python train.py --n_layer=12 --d_model=160 --n_experts=128 --experts_per_token=4 --d_expert=64 --d_shared_expert=0 --activation="swiglu" --moe_layers=[0, 1, 2, 3, 4, 5, 6, 7, 8, 9, 10, 11] --router_score="softmax" --normalize_top_k=true --routed_scale=1.0 --balance_loss=0.0145 --balance_bias=false --n_groups=8 --groups_per_token=4 --init_std_router=0.00795 --lr_router=0.00169 --n_head=2 --n_kv_head=1 --head_dim=64 --vocab_size=4696 --norm="rmsnorm" --norm_place="pre" --norm_eps=1e-05 --positions="rope" --rope_base=10000.0 --rope_fraction=1.0 --qk_norm=true --attn_scale=0.125 --tie_embeddings=false --parallel_block=false --extras=["capped logits"] --init="uniform" --init_std_qkv=0.0292 --init_std_o=0.0326 --init_std_up=0.0292 --init_std_down=0.0 --optimizer="soap_variant" --lr=0.00602 --lr_mult_qkv=0.5 --lr_mult_o=0.956 --beta1=0.95 --beta2=0.99 --lr_head=0.0129 --grad_clip=1.0 --warmup_steps=50 --schedule="wsd" --decay_fraction=1.0 --decay_shape="linear" --final_lr_fraction=0.0 --batch_tokens=65536 --seq_len=1024 --doc_mask=false --train_tokens=560800000 --steps=8558 --dataset="wikipedia_en"
Below are experts of layer 5 (counted from 0) of a mixture-of-experts language model. Rows are named router (the router's row for the expert), down (a neuron's output weights, with its number) and show model dimensions 0-159. Each number is 500 + 25 x the weight over its row's rms, rounded and kept within 0 to 999. Numbers have three digits each.
After each expert's rows: a language model's description of what the expert responds to. This comes from a sample of Wikipedia text that the model never trained on.

# expert 20
router:467523506545492468507516513526499452524523541501505473510518518511497483492504481474535471478530489533491459493500499496511514461488462472522559487505522510515507537477511508480484492506478485477534489483513479507473491525516514489449500463452486456509508508518490487483533461473559494528474503528484481505499473467534492499539464504533503504470481480514513515549517488453499474494479509517478519492521479483544525481552483509524473422463521468557520528537518496492520482538491504
down0:509488479475527546504514480510504490535498473520490478515516524515516480501531516527520468453501477440487584501525447522502516484506496510539452540493494547466468473477530488490530519516544505494480475523472480563510493510469454516481511468533462530508467523487509495507482506476487469514495544508523473500501468527504529470512520519499506500415469541541499490510481507485494518504485489504473515541493498515510492465506476490476513493512516514498557481500486499521503513472510525
Commas, especially after dates, ages and introductory clauses ("September 27, 2025", "Aged 30,"), plus some "of".

# expert 5
router:526500480498506523489541465504519517440521493515517515515527475511514472506536531478534502447494516497513493508509546527458537476570511492486517514525447503523473481490525484488498495558514492518480510542502497489490466494511548514508465459501538456515509506489472468508485471487539505521544455500501490489481541486505507480514481480490491461495484528505470548501529481452534487475481535537534477500470513476486473520517465527494520506509502517491501513500458450474479466464518523
down0:467495509521525536519499503518513520519484495490506531484513474491538507490506510506490531546536457496501489471519472486484512535518513488497491477529514504489497444522467463482575530443474486495482517505484499503488493493471482475496527519501488485462468472505539496544487495526498479529504463552549470474490470488456507476495527508532476507522486511473471480507511477515464456510474510472477508469504486439571501549474508483456479492525463493544515483487540516474495499497521525
Single-letter word-start pieces, mostly M, L, J, W, Y, beginning names or words, often after hyphens or parentheses: -Musharraf, (Music, Lang.

# expert 37
router:525486478537486487482475512492491501496494468498547500493513539527545464515479536475479489465537519475509504470537514524484490523497545488510457522474512470494547487474474533498489494474486527481453527496484541479484472479468492517530496554519522523521517459488483551471474500485523514514518480496533519537481511481509474475508479515529542521488464502495483531498476551493527524490499517515506477529522478453471481533471527488456537538510499446534487501530532471480506517477543486
down0:493477502541553475495448516518515505433502469512476519481476457494473520519520529459509455483510492504501443503558496531548519460480485482519532491463537524502485517490483518514481497490512487483462499496524517519493518465476490489479480466525558486541491464499467480501502475491488512552478511456523509509487521555451497478515519478529487484503523464495517514482478515524479541522492495474481489465504533508480511496489505479475469498444543512475489498490495492503526512514538533
Early word pieces such as en, gen, ent, ind, fin, appro, as in Tenure, Gen., Genus, approach; also Dutch van.

# expert 56
router:488465500514522489491485485462484461547476508508536476459498541522484550512478499458486528537516535477506480506517504479498482532496481488475498511483457500481475545504532540493493530470480531506514526493523531512506510536475523496546509508523525537502515459526491501502468461531511517460529472520530459533479463529509518496468475532537511557492475514506531523537516509533524511543536455486480511503530490503510486538491499500515440506471535469493471504474487467527493504477474509
down0:472451521516508518470562503498489499485491497477519495519489483545528526506510474536481476482485507498506511512478523463474490476529489508509552498505501466511493511441520517475513498521496534553458492518501500474510469527537536514537465513520504520474517532457509502459439538511477560461509501491527577501490466449496502522507504512499503469514522485507475487482542522527467527505474488538499465502503516472502476476485520507512504507512477538521483486457479530523496540516524484
Final pieces completing words, especially -ing, -ive, -ide, -one, -ore, e.g. Alive, Ride, Tone, setting.

# expert 53
router:521499516519533507512465515533540453499453518531484459457490503497469507496511521465513486474470513513479481533507510503519501544500516472536539446480487519513527511508520475519540499478505505490529451516491504510517524507523530474471541474502481523538483493467480540509510503560529464479512497527486445513491513563534518480458523527497522475500494473534502512486467492493490483529480512478465511477514500576525511477518493484465449512456508457496490517499508487506497479490468494
down0:471480507476487500501484501476474459507531485513510528547484495544490446478538492480495492495494514484540492460557501508517544499521464446498482483503489500491505505460474517493477506434522458505467494456485518540498515507514468482468516512508496467484500543514497518514492505511508484506498477529532547506490503481513508489474527482471521472455528530471492480505557534526520483501450492526511485513517485488519530458460479479522441523563527498519470469502519490533520490493465516
Verb endings and whole past-tense verbs in narrative, such as -ed, -ing, -es, notify, received, called, killed, collapses.

# expert 3
router:519505504518458532501480514477531517491457530502509482502521524477499508511479494485499504509467533551502525492491523473467497535489475453520513469487521484486436555477529532495525492496474507526502494506490501468512521534517507513494494485483512518511516476472542524476499525501503459508485544529524471495514486477478494468448542502474523546504508515497458501487554576514507481508514514536493492472506500470473444505519450517528495518502478484515508472465504437566509496483470496
down0:451514499500487436488462489460515551495521515517525489499500471520499519518512524471503485483490497505538508458489505539531470530499515471550510506495464459508477506497493508513526490493510481484482537499493544478448472477529555489507458545504532441495490487510491486518544460487498480515528551473549484521488507473455479494489538493484501482508474470467508462489510515526514483496492479459512515493507449521504514500455486528498508490494486496491433499536490525497495526505447475
Word-final or inner pieces of common English words, especially -ing, -ic, -k, -ation, as in bra-k-es, exp-and, cre-ation.

# expert 36
router:550484493527515524508506482483481495470557453496492485546487490465463536513477528509536508494479533532507512511519463525482473502516560476529517483537492477530497508471503493495472530548507525479505508505510514479473510560486502513574520482514524570511479524492484524501492502494487516505523522477520499508509530464516478499463535511526498522506509476515491503530504479492507520507453522560521498491513456488497510521479470525504534516516538527517497502477513490509559534535540463
down0:467530471512525481444512485505513523537495529527509465485466464502505504523488501495485501543487459492505529507539487500512483527471513538470534468533453534547522505518491497499479483507497490535515484519525492469479521488511540482482498503456517467473506530494483549483534473491502493524505487509521520603491486524517489494483481495508514481529469494484492522527513508478525503497534488495548463492511513456523507511487508492521444536546467531537515487514518491500521478515439529
Single consonants and short fragments inside words, especially foreign or unusual names, such as b, m, r, ir, in Grabb and Haarlem.

# expert 30
router:511509482545517470543541483519528439535518516490526497515550508515505491519509506490530500482530491531504461487491518515517524471493454516505548513492521490528507554511495502507509483498467506505529489479520467504477480548533488507504528465470507472519489516539460453474506504484528506510496489518502517507507512460525471493532460498535523520471522485510520533530530508459524493510455517516500502516530472471507539507527477497540481438468541488544514506548513550485531487547490495
down0:498501502473484528518477506530483503519445479530489478476500499495513521511529533516496483488493507482507487526487527532477549484473470495522510517461472494532503502466561490556508570488473493499498493517473484497472477488517465506505479512552466503517491499476486479497517483551484486530473514496478432522493510529461518498505507500459489479507535474507540448482486478505513483542519526500506503515545490548463511515500475507482474529467470555476469462475488451500507526476505537
Commas after nouns or closing parentheses in lists, disambiguation entries and clause breaks, such as (album), and "Cruz,".

# expert 16
router:507510501536528513504505505511519501513488524525480479492488506509491485481557506503533470463468492514498483515496524514520496535502541517508535456515519543492511519551511456543537506480520506513571453503483472520519512510533501477468518487482500503502522518478497457514517489524509481498494515512480489509519524569537511506487542508505501485487521426551526514478463471487497478504526515468502528491482496502492522466492521470472425456463547461481480495483497471497516483500448499
down0:426506521530499447531537542519523514529485465491525503498483494510520476499485537494526522485512519525470463468492512511517473518479505514468504491518496489534471483499501522530510510492496500497523491455501516515494549511485535480517527477507492499467477525458471466482496511465511503451478498514517511528513496499587489505485494439511518494450503492480473500482468470484514429498465510471518515475481459505466543486498490477476492489480503521486517484522488519516553545498546520
Past-tense action verbs after a subject in biographies, like played, released, won, named, plus connecting and, with, for.

# expert 38
router:523491478546487453480501457536491486531524546528467502525480505507495476502506483545501454491519462520542514534488493475466498515451541464512502494493460515549476532498494511495459472486481519514537501490454490554463490508489517527512526468448488476497487525509506461501484524528467473500494503505509512522534527548527488510467533505529532489516469464540531482511495487461493510467531500471502498473506467506483497473479469462500492459525524496491511491504519484490501447527461518
down0:483522517479517516504513492463496520433540508489480502526502526487520541465462502496470490487445521509489480456510459488483509464493531488490511481520531502504467490557504481490486486471476525538506508498483522464522520507458489533525506511516486519457477503486516492501537528491469458478515455523492520506474482459509484514501541492478502553508521481519485492535463498482459445519464500494513486478510550506495481482512548473508459514492580529472510506488489534507485484511494544
Conjunctions and clause linkers joining list items or clauses: and, or, as, but, that, which, including, while.

# expert 57
router:532462498486449517451473502502522547526476497480537516534502499538523487519456508462492522496491539531462547477545471514469473480488494525479438505482507454491499505477492538535507526476474531505489546461498542452498484498506480539534537508516510525514541485529491490498473524493485506519510507488534544523493514486488460470491503472519512534499483546473488484494500479531528494522474463508475482529491493485475509513464510529481530539510513504480466468478531480510505526522481471
down0:516476507486484503516452486515517486540521499534518493539471494532525510488436521530541489524499496495454482511498542509482475523491530474442480526492514535502513508482497502469506469498521476461480421497512543499501518471508483513543484487519460511495483497531503479515490543509487554530537481521536479518528503498517471521551512510469492495506541485511449495478485482490481499497507500474459505494490505527487533525486549502502470480528544498473467497480555493462487538505510463
Middle or final pieces with s or as, notably -as in South Asian and other names (N-as-irabad, D-as, Dall-as), plus se, per, the.

# expert 8
router:502487498531486503474532483503506527540501532486520540460536505510501479496495506481521478472472506473448486513505473497496495472529552528530471505504494479517461495494521471453494475516526507464536537550533501472445492544499502536533459504513505482539508455456457487479491519482483497490535512461523515489487521484469489443434476494474471522499500488487532517506510485450537524468476511497529513522478474466507502507512493523475520519517521500521506464484487472451474502478528477
down0:486520512462508485503496453522480490558486482519535481487468543493501525470466446486486563493507450489505463477480513494457490507476503467514493516491501536509534520525494476536510482460499502493512496492498536485482461522505473492503453500499508474533505501516527551539502508498501472486457518552531479499472466530512531509474498487538504501503498476508513507474481525489496517533481484500516514516513506488458503484463554500490564475464537497521450503492524501551474534459514537
Single capital letters inside acronyms, codes and initials, e.g. ISR, NIR, SADF, Sr/TR, B.J.

# expert 4
router:486517496482543518494443474540510537504499503479540471508518507489484519505490496513475522528472477531484522455485545521543461510507480540527472530482539523507525547498537500490506488471500513491492481476511515495471477491531500508484443490507470497504511441505498499486477459502496547535530528555502487519529462474502484482464520482470455466545523509507481482499469492495534453532545452524535468505503487514482507516507489518468497504475466479494492479499502520501487454498444500
down0:562492495514484510478512508532532477539487519533465502463500505468455485477508470477467495518480517465487536461468523521498473495517477539536481478510513439481526497548517487470510512477503484547473484477537512468478515506533472511451488468471469538535470498476520532533460478511503497486492532473475511555494483481510492475542520480511474514497507499490475517508493520534541480503507504473519476495500477532486489478513463433514483479508476496463505444490524513514494512537499508
Nouns naming creative or broadcast works after the or a, such as film, series, album, season, episode, show, game.

# expert 40
router:518499484530500531482548492522512555544478504525514531507508458508539477493540499544496516488527493471489552487501487524489499467518503537463500484501502491489499490432520487496478469474525468509540511534515517515511508460474510516510458540494535480524532476454494488508472536493477446513549475489510532525516537466512528511470474482530492471473498510474508546463490464484521512485449514466512488520526496447475479537506472520508497515493490527486490499535493491482448488495509509
down0:492505477504507483489486541505494527489507505510490523512471477497524498455532520519483495518546495484484522493513510487408482525484519513559481486530470462524517471464484502440494487476525566541526519486475485517479509483548502467510512511489488481511521509493509507565487536503443474491521515470477472539531506484516524478524497504509530485451492497529493488518550512519514493531485512513557513481535505479480520537512506497504525523526525504530519507546509473464503521516464515
First capital letter of a word starting a sentence, heading or abbreviation, such as In, U, I, and letters inside acronyms like PMP, WBA.

# expert 29
router:527506488524469492503495512497460533408519503464482551478529474486486477493493468525514504517541506492480485506490472510491507511480483510503479516516518549489523501525527477453493477526523518466477486526515489531474488499467463481460538495515507491511511525517512505476505476491494482481452489527478528507524538506509535504526542519475470478534487537489501467486472495475520543473465504534505500555467519518507475495533515517490498525495460534476526516515423456532526504487536496
down0:521567467529512503545508498484567487480470506509513534523495554530535460510504484486526506453504527441502520527541498491483500488512482485468475489499461502514488500511504531532481498508501512525529527510543513516524495526503498510489465489519482505532518535480495480475505501469463476481475515495484505525528531496528503487527506509527518501558525468488489486511493500468518466433478520515491498467456510485519528528521478525525453472509542463503471506479493518455481517560490483
Opening pieces of Latinate words after articles or prepositions, like comp, sp, cont, ex, dep in compare, contributions, spelled, efforts.

# expert 31
router:528501472514483481512465500468537486507525484463528531493498539523501545498481484507508491444488528473527538499496482537526512511543480517481530468542519505539477511452538515489469485515492521485497459522483512501456499532503503521487485484517509539480517500513482516469494503551506449483532489485522538475512565557527482507489497502519512535518507465477488503526506512496509543498482508530552483486540497522476494492473477538476512501559549524469486529470528478505534520492514473
down0:471523476524496529467485518526517529505516511505499539536528489477498480535549516459528506513531518551530503503505491516475526505486500502492549480518522483514502511534518510486531482515478496507507546542521493507483506463546499530507478481501532565485489478488474475486517469484516526470535464501469460502530496464501491490555471529555501470493547545537514507519513546495508519500505517450502535488512520527482488520498487529460476450517541528504459489492506476493521475480545502
Pieces with j, v, z, ov, aj, ab inside Slavic, Hungarian, Indonesian and other foreign names, such as Muljana, Torvaj, Adjutant.

# expert 25
router:505488480468460476471447501514506543525513511464551496511531480531526479534485520464503519520496520496457487503509524491489479518491448512514520464500515473521482456485481527547501556464500516506478542474470513449490500463509506530484523511477520464522526469492486504529464515476462495550537440531511485508501540492456471506476469453500477500506495525471482487495506497499484479481487490517474489505476483483504525519464479527462502499471510483516459463511509517462519546514524478
down0:497505525487510517481495494466535449537478515460493478476489523490560463466503481489510522503532434502523480521490471485521526499510498512529488481498489479518526500471522493483516532488528495482494508511536484504482516468458517552538538455495560483472493476505478496508472512507490488524521454478525492482504470525518481504487511520471483480476484500511566513444504525492519509486514472455469488506476585544519530514469494493487468487475497488464474499518489487495517494456507537
Colons after infobox labels like Date of birth or Height, month names after on, and the preposition in before dates.